From a checkpoint of a small mixture-of-experts model trained on Wikipedia.
Size: 9 layers, vocabulary 2048, 16.8M parameters.
Experts: 160 experts in each of 8 layers, 6 picks a token.
Training: a variant of Adam for the experts, 829M tokens.
Below are experts of layer 6 (counted from 0) of a mixture-of-experts language model. Rows are named router (the router's row for the expert), gate (a neuron's input weights, with its number), up (a neuron's input weights, with its number), down (a neuron's output weights, with its number) and show model dimensions 0-127. Each number is 128 + 32 x the weight over its row's rms, rounded and kept within 0 to 255. Numbers have three digits each.
After each expert's rows: a language model's description of what the expert responds to. This comes from a sample of Wikipedia text that the model never trained on.

# expert 54
router:133079111185142117173116132123130199120067084106146143140056120160129108097111165142132161153129140140131181092097174158158163183097137079131169098084139166146129110089115153091127158149129145174150092131148114157173211139137130142099095130110162048121163137136177167145074179114146126119132116113082121124123134121103100140149112134108127134178161159206126156069074122085170058161168
gate2:165150104107177118128153040128148098130089177171140125144085075134114105114119105115124142183146135081101101145090109160152114114163068163122211141201176142097126157214149136160144147158115181097115037118121122161142144195152180115117165119096160141090164166151125156173107080161105149120169143129072128105074123093183153132117151165109128144107128123133165136105088152134145125128121
up2:144092117119128172131108084132099151189179109135100115165170091164106194057176152130156101168159161087212080110139100123130157140104096185141125139147152112109125113123083179142156110099167175092173103097126107098192096157122141100103132112173114126141210167122076114100116124129203133132110139156180183082112125110109187116068095123128122100120090097124112181112134147130122142090129
down2:095073115144135124103110141150094149082162134139161091093140115133151092167207192108146091108050155081127180150082145102088133121100118107169139184132134072112127166146112175134073090214163135075136121104154100128120115095143089155154147173178147117144103093065157157105156076120193041132126137143096129139138130175157136118113158122139160166147108116148112165139105153155170150106098
gate3:142133086134139155097115167114139141144100108119139133102105123130133126114153090114215084104161108091119107255147134101188167102153198055120179139165120105073127102146169137141164124114145114142124137149086076116089148142153122154151127149093142085093048128073139153109130110131141171159099147127122141172170144149130095161118080133092087159145120089153141166143169093086078140110102
up3:079099168128104157147064133165123133114095110136120115128092135151089133109147154112139101144104139132138105136110094108101157189100156052067144100137137091137132159104134134072164114113117121154162159101125086134130158142096081067147153171208055104158087155122189159123141093048168154213089125100100130151173105135101123073085117142113140105135185180185127148122082117086131104110101
down3:128150095111123070153135193155147180146137124091147049125077137108082158120165074065111083104118129113086146162097090105181123094135149120157188107196130112034113118134144149171149094102139124120125145178117133126141169145121163136113124115109193116069107094079148132167087136118181109122108128171065167117111165124089120148168107124152134158111208091157128129112126118095110104185151
gate4:154096103124153197172156113122170160142157153147110093147069165108132140092115116147116207172084149084108086128141160170184169093133136096120190109150113132090196100103102109133181157095086165136122136094122069127055153142185110131145146143165136085155096161120114172147091065186132152127138137116091096145126162131113139136105079134108102138152093117201147085154087112067127164111104
up4:138150106115140177140126108117138128069143151101172089168092109167097187101080125089133160119118240160141098141153182156161164089163166126147073120135106084077088114130064118134166097131137123168120147111119089099091059094116104136126121135088154168124141161159127153155066200070100125098140116164163063101101102149130133137091133119083189134167111160173162146122152153126108136112150
down4:131113113134090126114179144157063155135091125133076142143152147101148130109136126162101113120172136129099100117072094077138063109119180207142145125149044095069135154111128136175128117165150121127116112122072111153163175131145138144111198146095107106165151145114117125092145121118085083148153148102069122123127194093083136098033116069099129104162114138203136110120133138121158151174058
gate5:126109091188147133096108076119119100136106178145094155159087076185135164090122133141189111063096121178169093227151102105155131076146108132138168172162110103168136059118110132105165134156102073140099027150107089146157174080135124100164139163110111122091161073149140125129143111103098120135112128115156094123110124116133140152187126139137081124158106124165111151149097104140158187142072
up5:092105111158091105159143158182109127105161234096155148161122110072131140117120112169120155191133167140104162159130168164110100105201150164123137131071040119156133109088160139139150090134096081130109104185096104126082172165111122127104125139134156146086089120125120140097026144164074148155129125108169078149121147161120156186182153134105126122129131118125158158119107130158121178170164
down5:130134128152115147111139158152089086049157148181098085156112122158106115078191138013179144142112126146142128100104115119091108097158104104190147153126140157165083212134116125163152142157110101099113119147156122109196066084103136123110117097140130085126108109126104114167138141197145161138160177164097131114157170149117124119138100078122141089175139165082115156129089109095138212108104
Description: Word-final s, year digits. Final s and end pieces of words and names, such as grades, Brussels, Carlisle, plus two-digit year endings like 94, 03.

# expert 44
router:133140097169121142151082148106108131110129139144109111180160135139118063127105148155130106159123127089171077070101129090153093131132158118129178096100109133147151182204184158070088192173140153130071158163122110098134181118108077163056067095116096159132150084114203136150117131140147133128069107148124116189113120086115056132078108084075090149125148128079117122130148153105168117129118
gate2:136116119133149112101155151106118187124188153071076148108106115060147114106173049090109139171098138110143119158142148166112134124086150152106133147068142130083147156173161137117162137122075155074095145090126109140082185227104142109082123092090125068178116148174137167148143134112130090128134069152165101135100169131153160095173142107142128171171130082127118120144121112106094207090099
up2:130149103166157090136127120080127129110169105115132221133096089099122079127152085138098088151117114115146129145142079134127109103162139165115129095121113102103094142116065133120070114147121109163133103094115167119174097063137112108160084108126089107099164079121135135092206147153111216079121145144095153146065130165109138203074136104096106074075099186112140163114118056142112114089094
down2:201129135120126171122148176117126152115130136081112154127169102180133140135178120112190175108120151144190176203152116098141061163146140102095133164174129148121130127158122079100119173164075125117176178092138120104104165114054100203134147204079146172161118134153146155122145073161131141095134117188098132126139186071126123145115147123149104143120112093078124106126127064135111150160092
gate3:092111124103174096158143135134155143067099180122156058167135135112071174098149099109203118149124140110146131213123162094098114134150135127206110147152161165137148131163159148090056099148098130116128131150097136154097171088165134156131124155099149131098117157150177117168096117165137112143056117156179127120132103101080172111167125110142102183165170042161087097145119122136156107191122
up3:102124117116151164104110162064146143172097134127120065076166161140102220149169095041143099088088173160096133178061137122152051110110130082130102128163092102151191115119074101126104122116096085164174158129152156115167154098148113086089132104111140171135133132142131120107135133152172115108153102201160158142076128094104107130132110170149156101057122119112166118133097127128146088121163
down3:110134100154100164041163166136153140132126114025137080058129147158056125110140088127099074125098104148126172152106115076109135120117160171165151157074142135149122149107076114114080131153131171172122157189150085161136182114141099126081186091160207135136156090130130161088102156154123076156141138137158185108129098167119147118114129173125086134106126119076131128134119107091138084116161
gate4:091059149073132152165152073177118120133076069145135081150161107112101146154147116123170099105082142142132148135138091143031123101120134094142145165108158104101178103048183095111166140121121095116178116122133105140166176174146151159164167163185141176127137191082156140147085121098085126159164119105155122161181121113140095130155114158129105118155158100118082149098155151136130094051151
up4:212130102134139084126104154164076138160168106116190112183131148181170127157164110122194115152102110136151176116122070136110140096136141173087174131124096123112066132119122131091146132150115126121174081114095048102170154122071117075149098092107148103169167139078147031112147098119157102104154108159164121102155116163090111154108103119146155127167136129119095184190192109136125123144118
down4:103141088090124128093086127147134176117115185119143140134153142106120124146164087148091189152192077147132133163126213164121104105155115096123086158061182187105190120117096185144113126114186135136148105146055126082106112115166144112111120116133111128195173145146106134161161084064179122139110130105118084110106062127101162113102154143133112152112158134158121145144173160056093100161076
gate5:113101138146153150089155136119124108105119161159098110116110133059202136156117087172138142108101146088120105149109114160085144075172153093139184156139161170092155124081167087105162148104046167077187150151128148149088146140183146158138166174136161116148061157104159137130124081145126160093117150153187067172161098152161141132108142130184134171068144118117147123123170153092144132048109
up5:140146104155105184125114151167107092120134131137117120181154118220078143164118139093158061123140096149106146108100112176146168135159188134098175159159176148126144131123133118111115120082124164164119138124181156072000103062122126160123113108124190107122095171119105133165121162178155111118132127087123138161151111153151149142123100187098121131172127111083152109115121181152163142085201
down5:112095203156106138176141143159138168139136113151104113139162115115091183097090170164086160077110135126105128145190106134117158161154097118097150108069104097117149111076187164133109055084133053113107071110118116090157078159111130116094109164158110081087083111123089148130139116102094123101105113065124138154160164127125132092119132098074147153134069147149121146190189091141161133151203
Description: Word-final suffix pieces. Last piece completing a word or name, such as y in Kennedy and Emmy, n in Bergmann, shire, ology, ness.

# expert 48
router:161171156157085138137136080195133135114128158139094105168171158109079165123099165191161141139098186104115092101165116153132138145141176148083060079143113090150156135112123185125139156114101099066129142129132134105145158107141157147108142111126100186168113117140188204143109120094120107167138087173088085086102126123058181094096097132194134168147140142131125140083118181121161096062157
gate5:103121093155126108064166167138203108102152139115082077108110124092115147104141123146077107155144159190100099103121185145157132129095094094099180129074164112086171088129183097146146106117125083129084138085122132211110135139129104073219151161099119182100163105098133133114115085147156154092094119131124150128118175165119101157142152171128105130075122112106133134123180199124079187105138
up5:103091164092151158160077145100170106141158221116133078166127138111143116081088136170126136178098128111124120152164127143124050106160104140153139122137113089148108118206102133068141121129091083104155157145127112184181090174190129135084134123101138104131079179143104086153132145139124072125150083072114169092124134104168126098126087133132110119124157122157110103181139051042158099145125
down5:109121168132131126148136117124152169106109108119203142114100134220205139123155065097123147072170105113137194114129077151139142164166121127112106114134140154166131140132130152159165123101123072146087131095115106105088175118107172145122101151116099176142132130088167168112115094139178069175137113143077159183116137198064156143139136031130132126117119105137153109128096178172094137123198
gate6:153153128164115132073127149126117121132047151120147108219143058105107132093155128104108176084114137097142172162161155126204138110189135148182189134063185135128097142115133211127144134115097109179141171159166122138084153141192194135140178128134145138102143150169074142159133136122089116107115117123107073140165128121160146126144176154159102079132153123144118098105143159094104094087092
up6:165159174133158098157181130133099079093120122093109102116144091197141145138155157156122138134116174078129148138132095214157128113176093092102125143145123149125147095179050160142150107135064115136066125084124154125115111085124133080055136154085187109103101182109085126115082102147088150132124129147150118130093128157084104162127162102181069128140119107109082080132096148115101136103037
down6:152191119117119147110133111102123148133129118106085131127137153095110192134067132130172069141184136120117104115124129168146125060182139144107167112151162145070140075133116132151087126116171133115080098149099087126148097135143115138118141091174164095180112117144078162156068129150145125177201062070158093121112134130111140126157121136138191168160126032152117152096164075058097092088114
gate7:148153119061118158043158139095134147128094111153127119133176102100099154173131097110120116090140193084173113122191127120128181151123096152137134104168131135153155085116091086108071168130165146098114083113138173142110149125116135200138151099112056117160064059151117160094124106053069149071167099165155158141114115146112158114142134155149103160120150108124129160127089132057107110168076
up7:176119114178112070113074117139125093116089118147163171143131123165137175073136133069121134072133137114114127135066144102152077156139129151117095131108136135110119123149089140105152126128132143131112074152104054076069153158111126148138146169086124113123093222162076166144166104133118104184108113051115181154105116135138085131116106134159080139113108128108147115126056160064136063105206
down7:111109173162110100133121143149082109139149134113119107135115147145156127179073099150166160102078079112065139251121136153183101062106113078077117126157174120095104105143125135136141105067130129132176148164074083111136128117189132120132139179085136118134113135160140095192099137150163107131166129130163060102102146156072156109165109129136137165169150124164074130083130155203128152153123
gate8:125146127085098123184182073212125104143125134181074129098150097083168084148118084074163116157107113121100114072131142136109163119140177122118099098075163143128127117131143161154138108098160162111152137134105120136093144127198100104068141160193094145046118175162134068207126111117058146160151092150144078150159103139123100130086148095115170133137131137121142160138124148095149111083069
up8:122179202118120146155135209103109112136111152125108140070179104100159144123121089094148152149187155174144130065219142177077177154125073154105140126147097136085134164150154126113156132106077086140089044106146119128108141154140113141152109130169211104108166116154161151140120127101204118093105158082113147164123109139137161162128061095137101115126153117117167116106122171140082115103129
down8:103156135196133139143141104138154120200196147127118174141133149138159131177116142175119068166127149145144094098141179199180168076083125149125130140075174150175101075166156105134163129135176130143109140130165151182151100175120140104132137141127102139177116132133128098111096145123071115179124080135141114161132081102120105157145116116092100183137120002127171128116150176080104134102116
Description: Adverb -ly endings. The -ly suffix closing adverbs like shortly, immensely, explicitly, plus adverbs such as not, only, very, still, again.

# expert 2
router:195168130154167129157152120112135141136122079108176172162178165118142162123128171104124132112133178075133199142103150137110126158122114100147124114148108135116135111054132159191102112133092131117157150178145124072131179203131112143095140156117096089091135155131114099183065149139132121124204132075110137106184185074180173154139178159120141106114166127049104104123117136133116056163122
gate0:065110106186136070118140111098094175174165062147131127150156132100113129060147134105110157150161090114103173067142103161112110113160113108081215077144151119088101120116179132157135160135045148100147126118103131187085134149157139140083142152077128172138089183053108124118166111119135148129099115150158094108183101058159112096136144088140125134087125104143165082166135119117145116162149
up0:186136066125125149131138122084089168120127098108082142105126113189116135118132163194116101054151059124121166127151144133133137149099145188079106112142096191104129158187129135114169132129120112100122164081084111118189139092088135105122136166146118140106134208135127194214169115148145117138118112141184176110170136118150161111138047106105132166157138114141140126145090155121100072101192
down0:114161128102148179123117142130130137132132175097114125206089082154138168116109172192119056172142061130126128145112066062132173170152178082091131125117162144175157169173122163105097151138107136124158132147135113180118098149129149170134123138137098177171103135120111105127153127155119094157107118134087217121109157141107118172133126165135136176066174183129159101151145181148186065163098
gate1:067090095128183069150140121153129103185122109088112124146135151164149112071080095169101116121148103106134134105163136105071165090106111164129123105077135180184117049138070097121139164137145191125143107107132102187165148152138158068182125136139055152109150155108099165134141132101149133168135128127085078130138095108112179175168148145116136122070157057119112157137198098099085127114117
up1:151126095131119122133039120141160117110130172114149103064113139080168096134164142107101077161064125099081062135136073102053114169155107070094128141166107205136100116122092094108098122111151114174125181131129177108111099104105050176128171109119129120126103111174181132100150100144199051100120107115085130091094109095123148112144175121094156138129099142114138122170161129135129141162100
down1:165103135174159127128011148132173142123139131125192157103142095129182116096163216140106128115150102150098132067076124160137166154151096139105128100171100156126079167101073116069105143137115143151102167124115137127109155094114075145100124137126148115130102108111093168121084174103140165102175091092121142173113109084116107062121139177108110111204142124116073119162098133175166141077107
gate2:098139154098087175129173097105121129078127133080130097202071076110146149121149162130219136106136200117130148101124110109106092112114106088186150126083104145064171160112137160148172114145096105093120106119091118162170141144086160143062131125083124160134089148193118164186125121112127089097135155107097115141081134087086116101169126125140089177160155080139138160124148073125088108175080
up2:157157113181161072105115154196100151103128116146155115131112100186060129121167140143083131168104034146149120192115138170099079116141143114082110119183111124161145130116109079127058099126123132060134098118168085163069136083151131124113130131126125138125186121153150085069094124162192120172092095166122110105159085172118128102097110139135161141101161154125113166045134121121099162140103
down2:146079160134174171141194148152082124095068158156090124145138139122161110095139126199157143140129149134103131143148150128164149172163128163109095162115197194163168140128095112140121070142103126172104130133071108123114124091109191161110119085146141163181128166130151104135154133180105152110167153182067089154119134141138077148188082069060073128117145184117188131160095121159117145129121
gate3:134163151070204125130116146127105064178105181106132095147095151079111071075113143128144110070152134136140116126112111071077091115104113124129151066159118070133088095030173066077129139115110108189178108131112098166138140124182100135109129116135117111106167105115114129152082106102125117169066131138157151120139145149068160163151135133099138117115141115139093067137189110089116149177083
up3:083187169132129144135105145095144118180114123090135099141134113129072126131118140163135051075102065073108081125156143082153138109086126104166136118044091128093092074100120084149126133111167183100149103151111068146079132110077059130128148094170085171142137098141084100139155110114143168204154114107134093123114150187120162117159128114179081133159141177103163121091109135126073116101128
down3:136086119076141098079123184117164108126134087091080161072196128135147135083130110159109046118134152095116125167072122146166138149120119209153151080148107067148119118120160149120208127128146108164121141162092081126103165190157106114115191116110122131099107127151165095194115155143119079137132071173127109137189132170154114144113139131179135150193113175129091096123076141118163120141120
Description: Name-internal syllables. Mid-word syllables inside proper names, often foreign or Latinate, such as han in Luhansk, van in Alavani, ur in Maurizio.

# expert 25
router:160065179190151139136131105123045124091083141140166144183136125156126171122132137119104137127155141148188146091100133083144106137055160136088083115093146103114099119126075152136103098167040111177128115109170164110155163142087085120083141092144077119139165069103125109124134211097110134096148082094097076173149115141147080112089110125093113190142128170145088163121129155093119126118117
gate2:131136130124146158175143170175117117155138140162158127135128111123149129113174097129185162097172157149062094121130127099098118084136103143157171093154158078117120111103170062131121159108098195127102093100095076114130176098126140147132078095111074110122084152197116114118177116115112145168093174190165108134161154161149132099133132088159026125122132093195082198134170114165092157112113
up2:166113155100144122142116132094115120145066089118115086167137113131133075255098161094110107148098134130132186134125135147212162222106131187129112112142138142112171165125116157095121107167137089081124091147121104146121137130114130069169110100148164105119199148104106123136123156198165146070158093131156117176139112148126127141129132115087147143148133152126153166163163120148051062126114
down2:137132137137133136159154072179108120174142131126164089199092096124143131181075120070128100120124118136121144123091132142153118139134062156121107114221137192176112118126167146111138084128168103108127072123098151086119151080128124065108105114127166142191109130074140077191110167168118127141091139176122083155164181133102119151096093096134102155060131037118130135091137093154127120117078
gate3:147175090143145122102146128152075134181095061119134079215088153156090095114111076114226160092127131120119130114085112122104145131103168119066122099161152197097127113160116154152173150118135138077151099157114126123093105150215166094118114142104142152096106118125102082154168102174113110126123078140172147109129150062154130131162090116090102144120102057149129193130121161133099092137115
up3:122131153139130091108175119159085113131119130141137102137153084122164116110143169167106157139117152148151090135083112148080083128078189120066095129081137168145101083184129179154138103169146140120114115140118174105100095120149142105036129146157122129149083078181096092096131119092087053111143041075113085173184143114100065148147082160140108148132077134091105127171133126135118127108061
down3:165101137118099114124140102095126116164117112137123142105174077115137108099132134181133186159164120131141137103068124145080105082087187124134151133078140151163116089180144136142124113141145156120137108092109151133108079125163177151087164202168112099133045095201110107080141114093064046107099112082131119147164172129111117149172093141139130171084108016129123114137168125112109122135089
gate4:146138141134133193093108115127103139148124099133119136129071204106085105043065136138149187101091151122182099118156093103124161125101081135135124090162156161101098070133116127141085169095128064152127127097135168199143091114104141143133118192167110090136150156120097114093098126091114167143115073117106097164210157114114169177093127161101163105150159145100161147161158095125138086192150
up4:133163059139133173071124150132056191104136097146099093176109144101127105115094102149150091115188190173148106140116071116149125099123096110146129208143109114152086103205180121130116161083123087142136141097157126128150154142109176120126250102136129183152099136106143085132158162191086166155119090116104150115138136109137110102129082118098153092103133139111106111060139103125135120136104
down4:163093119119156183143128080073109124090078110205089117094079178104170214138078119077158128133101159139111154100115073138123134111180085087100117132117110150151170141138143187161084145152047105107147066152174126153147151139119170157141150125148109141107110164110134145142107119073144103105112070119122121173150168153141129136141091108163124192155179187081150148072120116148139097104137
gate5:137119180138192117121168138102141064138084116140145161146115198113113178092158120117110121148128108142115082117121174130101156111089170084104113106143164115126114110096160170142096134118154039134176119183118144069146152165085128080124177151132159056138113115147088123130180121124109106206057186091147109129161119128118132161128120160136046166127056126129155159149089167127093127130087
up5:075174123126098163129136099163172188136141094089168180164205110160099144158094128085104140124079117110179133172121139120054094138111093081123146153144090143150121097205177127158140153107088140141166105150156043110092148155077140122175101088129151157177150170094066124145121127087142157105116065109100172114095143123133132125127164082147166124108136144149130157093154101183163138109166
down5:159120132194132093131177126111090117148093136135105168160097087079143061164043084194107152115178113120142077136118142102135163126143115157115183140094188105143140181058189139120172175108182132154139178143124155120133070137178170171162162168140103152152124109149099146135126136125127124094132168127081121186101155196150135122107084138136115121112151161077092147114135126183144079120150
Description: Place names, word ends. Country, city and region names or their final pieces, often in tables and after "in", such as Canada, Paris, Mary-land, Egy-pt.

# expert 14
router:092161122082081072155124146143147161106174158143082132094098071148156152077039068143126093149098136040149200126095138221146088156161144153115108141146143201140058070116069133125124130118141149106138116129115121076137127090117128104086082111104135120160094098122146144091102124117131187069112128099124118102135173144127146159104111155145112134172103114167138126128127095169093149147157
gate1:073151115133127130106160117141134158098150106092127114112128083159091149163127079161152072116107154110132126119126087074175119137078210157163148150172117092108123054148110107125183203144150169163096086130122131091134137119141116133086144149133133113139187175071132115129075169105048157105149191155168113106086157106155153105052144082139104111118080104163087150187117136118176110126107
up1:110135102158134147157189092110124092119104131144082094149112144117226188146123179085112163160176077099132124169129183133156126107154113111133121102103138171074143160135132142110201100135148102120160193129121143153071098087114083157150139195078068187100137123107154142163159094160177130120157100128157121097146100120115127126085132102109162122079150171109172102183071102153129070110147
down1:144157190197119092132064161119111161114186159105115153097120108175129145115114094151162159085145141193147201178138100124054065122055189089106128133117166093097132146132144143072115169142089149136148111079172112052121149172115085104083085126121113100139116156149121124103144155095154136081159128146122109071101146164059174095111134089117130113155112105100166098121145138117110144130118
gate2:103142124124157095069202108103085104091125107118096153128061089158153133108152054091153165091161137109156115116085170117129121079111151114145104114104151184138130162123139137148104125167063112114142088135090137141095122122110188106186097107090180184126081137162095109124177172112147117182126159123117159157140091157129148076124119126134117146116112071094117150127065155121044171041149
up2:146121196126100132119130129099136132175097124131063138090103111143141120091153123153116106150109127119103147152105098174093142107122154163081096124167102125207157147156063111064126065110205162178104088137164130106162095153177111142118147143072116124178134134116165112136136089186184083102130187090098161170116098153173064125147131200087115111058161114102117159111125145156165105115119
down2:091043111183103126106095125137131133149063095152151102127103140123107128231145128147116140144117157120098134193147124117095151168130136246125138121170105158146141164143115130117099109102147112160150130092172110143159161084098161138153198129127106132083111083154140123075113162160112089063144133182093099137150147167132100178083130138152147121173113212119143124130171138122166119156180
gate3:155109131117103169125174103154043072098124149076101128121092111046089122115127099185154117059063119095092113186098116097101139093091142132120111155175141120163141046101107122113098125116139183135171156132126094075147159120100170126130149133136129095131231096114135150122134128139112124145138120123163154155136165065163094098142104102122068130107152078157099146206127152135096147138152
up3:130068160132108164161128111115128091090109096109109133114124072105129078101115117094117113069084118169165219082117099180144123150161176159108125134144095097161163123139113145178193202175108099090137128195144112089108086120147154150141103129068156123169126092155138138083160125157143148085130051156153122100146103166131109119118118151165190120162130097109097159098101199145168113134179
down3:087130109159090164184168084196101125140160112145069154160118147189144097081153161141152123160144146189154085134109078089156172120096178136081140165189127109089121109122092162088150179135091140121171161157167048140118093120134087106124188105128125171114083112158131124112090144098095125092150111133109125096196126127143130174103113143131114152118028141120113109104075143127174156142115
gate4:143141076126116123162156136135122144151114063121115157145113095145133073077147135170175163071166125102157102123080105166128127113119136084097126165117111102165097160188160094178155150109069135114128178130129168193117142136184155150159119079167141123096094148109142182148140104159181095193079151167120127162131136111088152190154105096111077208117111118142099127150113122031139142159169
up4:103145128166153115127076151103142093123121042102098121157166071165132163095101158130136122150112100143098133075075146129119147163090143185133125094158102024106139133145063122106077125160197092124150137089099073119139081135081117094140103108123096130143168116098105094127089150198083143152164155093184141106109101106159110135070141123118177097086185126158080171116107100118093117132145
down4:099153150139164172166196134157065098146127112183110136105124117108135159072098114115116158098128144134078122138161101129173041139140086119135132135137124133097144150107129197081119101082183151154131165163090095099112114143116144177126136196118112116117080153088083152168151108123124144125077182182138129187139175144142141127128167137118136072139179148201142149119192214127109112119073
Description: Short inner fragments. Single letters or short pieces in the middle of words and names, such as x in Saxo, f in Sheffield, pt in Neptune.

# expert 46
router:071178189183153149195123120122071169084139106171146156184169094122109112100103143108119084085150161126141125103144198122138085128153134138153091171150137137061076100097127152162168114104078073136127146152081101161132153156096139164063084096107114079101116113103125118151144084124116168113118073169083177081166167097102113140107157148117132150125072152117121135163137084149164140090087
gate3:146152093097112193187164109085142100164170060091132173106063127113116179154116074099137157114086153108170194164137131147100159116162145141141164116163149141224122117127132163143111150145110109200152133129173106079088087150165132114119116135139105122099114173133153070139110145131134130135122133177120100166136132110134140136169149067078097111121059077138118106065093120101090130200146
up3:169128101123055104130101138186149121074153171175139101134179078122156142118137153169080124075123119114107102106122122068072170095089126155054107123141111156134144128118078106127161106142142098123094074158121101165179129143141177173196165130139168157155155065156130118148097178145096087153135140103148114126130133181116113102124114138078145126150106155119100199129076176146128214178102
down3:119128135154116134085133118116211142102165123097129158156095110177098124066043203089123115138202088184126088106136102128118172151110165162082181164167145108087112166158138121106154163133188071102165108070120066139128182148117137182106157150122144132171125122127145134132138184106084126115100097133147141133157131065044122152175148104128076137153107125101137096117118143098132115105136
gate4:149060124090097107121092053128101108143110108117089088135124141068093157118106091134193137172136114180070130122142150119158098134141153142152139104142148135119124141135180102103185125119114050118128101117120090076131213115131099115155119134060184141124094111111102177180103108075135150151086130154140137137162083109144073136191150100093145193101072053165165128099112113116089104123130
up4:191120185154127141118114113161118162162128128147126105121112160089154148179088153060141095098129118136074137132170136107172028111160134123159124104131182128158097095098102107148116169088180102131048150141150120158166124103082083116128112063134106128119117142156161060132110128170114107120143150087113121095157154060116048116203102159129151081103103107177108172149136092122162116107155
down4:124144200119152133166129105165132151178140130143108116106160116110148142101140159113124123092152128128156048162133163037191145083091170122128091133116115090158100114151123126134118179087143098066168085107096110138087139150140101138116148108141011123148145091153192096079080136139121139112108119097100128091181127140084151156150141168105139121135132140212100189159121129080108190127122
gate5:154180119039111122103134137154138129177133087176153125145119086089135170114150126124148137090104075103086129149148115149113087118127127135150120090161169164061166118083104161154142137105079150111137118201037112127112165086146167178081174168139119105128082130101077110124169129139169124124103095151138060136071155099138093143041106115135100132135135150152115133074138175139123160135197
up5:128144152140100128124067132136090118206113162144152094184121130111119186168106131151157066073102111119155118165195154117142089114088127092185127113162146143148128154157142085166162117131117178116127151157105099132114160096078146181141191116082119114092141110072118136146162128183171130113151139127188107125135126090127049119130097117138186166154120154138151072125171176170091181136208
down5:078102159117125142124158114146111122129117152126129064110096132118092155132163104115160161171122160129153158160201122119148167119138146081150090146094145105176150094068201110150132109131150115084165135158161124093107114126127151034102102132189185119125093136163145131138110114132083152107125139052120142087126060132104170139129137165112136126038207086078147134172143142084083195124121
gate6:173137097141196091099140126145097154112130120089111082120133160135084104128116124116129124100069113132141138144150104096147052092138190120133139124170137046071152120122187129154154124112141093106156135164099050151101198137188129162139139134135186155174172158204076104123187123141109140150070093111123163095166090100127107111123159100099108179141177105116106138157177107120110080097094
up6:139144147134088153067140116111108114157071119187112196144125167119109108057163124190075113122074116161143130170028149073128094097135168114143124121136100182099142139113101093123162084142161085089072124172100167094115144090168114159104120127183092123153096156146083123069080127114108092132133096074137145175095068155119159108105130117093161131141100136062087135127146122131100147140141
down6:056075134098081110131098060117168082101181117136187138086111063153118111123157117097170120125125089092147121141062136091112181123121139135104153140180082093121090165140115134160121153129209165140100130129170154161147131135175099122124152089159124169079140103125151127139111101174113135189136142176077112086126188156176101111093113123101079114057071182150106137143138109126135168104111
Description: Middle of place words. Inner pieces of place and era words such as ge in Los Angeles, ie in medieval, plus Japan, China, married, released, score numbers.

# expert 49
router:119151106078109177158082093139110086067126170127088121214114098159133120087094175097134091127134125082088153074163062093135131119126079086109133168107183150159183123063104160113147115190139120175179150133142112181138117113154126111161166159129141087095065070110125180142104116117132116149109116112148082081129102133111141069111174134113119105079097141106124150084167152080140156124167
gate5:161144124072130156118169112115149136101103087091143030244164162107139093144148118174168187087119162134099125123149142088119116091149075086123137129148058122123143115076081145135162136153148180118122101143095146211138094116147118169087088113127128128135091132070103132099121133103076140151125156080138063092078121144116113125106121186108145140167130106120130133091101124125151065122079
up5:131106119203104111081072093124091191142095139129157156133143131125105134121136124148048158108162071176063143134114109118070106110100087138173162172104154150129091150169108071137092137148149133128137119130157108044198119173099130111136184102148164141114156139102129150103141157160096155132135062142103160112122066074132148143101142137131115192136102148140105146172095167115172048114168
down5:159138067048145123119140116105132107159155115099135059124169085177179073139155106065134123065102131112116126107132126128132056108115138187160143140128148131128092097144117137116162162181094224135184162097152165141113220126147134107168121150112114115155090107104128119102145169131099094115080084094138095108105110124146124203123088091153093128125116067089140117106094094096139114096171
gate6:144119101097110094155112138123126137137113124132099073178093116123091097123155124095091056139170109141044094106106132195136135062119172150131176157110181075080136079119097076111240129117178166102105110149083171122125116139146179110099154124131117104080091160145142181102124153141138157157106115124113146129135065122121120132078171118132149117103099119180139053150134175143098101135083
up6:142072082146155147125145106088130133121095076136200128131076053165121095069197161114147112141143107150134149082161155150132075101139143147206113132120116127089123100134211092102139145150126135151141112099121158115181136101110082098156185102075091105164132088145143051113095123032142112185080120103069139119133133165126118121098101099135120112160086143145137138111171112106106106148157
down6:135115116108149133096118197110104150100127139123061185088134119100068123140115139145160108126104106095165154121143112141131133098142089168094101187104068115151148168111101130099149108121113162116122114048136161124189067120124120141121160095077115154100152037142161124153146110095141112109104141127173179168154153088149101141128173130089146075128104162226172122143098128077112221120093
gate7:081089099093099152156128172141145151089152120065121067147067121135170132126196115092139158167124133139151116131137203136110122127110139077099167139144134081107149144140124156096137153115064166130163138126055085208145136122150174122162160189110183125099109162070104173148083142131131151130111100099145131131109151064094153117120144108167066113156132107129055127115206099081135150150142
up7:142113139118111090179154140185179158132167123166094163067090133163127136163084108162141170195161102155118178124129098134139190081140129091138138127147211086145080159119113084141180167148124145188116110128098111122083190123117170117090098172089101107121130167135130139167109121132137210106138136151170101154160092113106155126180169116117087162096064170181116156138158132131112168169124
down7:136068137121111171114134114158146101116153096152194156108174100093055188149122084148167182109138118094178109148133133125124121142166139083122124110046223100117115156158173123096159135142165158124095082138125131143084106145174088095182136103179149107051132112107152150104181075130119132094135181134103092162178139135133126096082139134107189088095124146135171130077166123135120170129123
gate8:116200087120233109116137150144115156107155207113071092147103076102120124154158098129148098098105120071152080097107086121123101102141132092089186156179156139124121104115157124109196144121092140098137097083090137156124172171202176123126105153143150129061137126066099157086167156143125110070154154112164147145118140167155149133131124172109140121096069099088104118096109092097154135121122
up8:104074120103127158160101149128102119151172134100160117166164086138068143096064162110116034113131113091134114084087144160082136092146132157143085142084115114163174079071092126121154126119080103151149133169162139125115114101142059148074099054099151118124099129142141139167078195116092071110168103090094117123097124074146165116118150095159139137153197141133143078135143188153165113142119
down8:153102074178166156180064139128133166139070153162118144097143153126135110140195075160134126107151118102128127131095093114057155176177067152108123112144086134103101142193106069129130203157122096120081187129147136126112102120093129129140120133185170161118157166105092170064108177135177135107176152189127143110162101118184122139111157108120208149115130104125101095108125135135102079143106
Description: Noun suffixes, prepositions. Noun-ending pieces like -ence, -in, -ing, -s, plus of, in, over, out, such, because, as in absence, evidence, basin.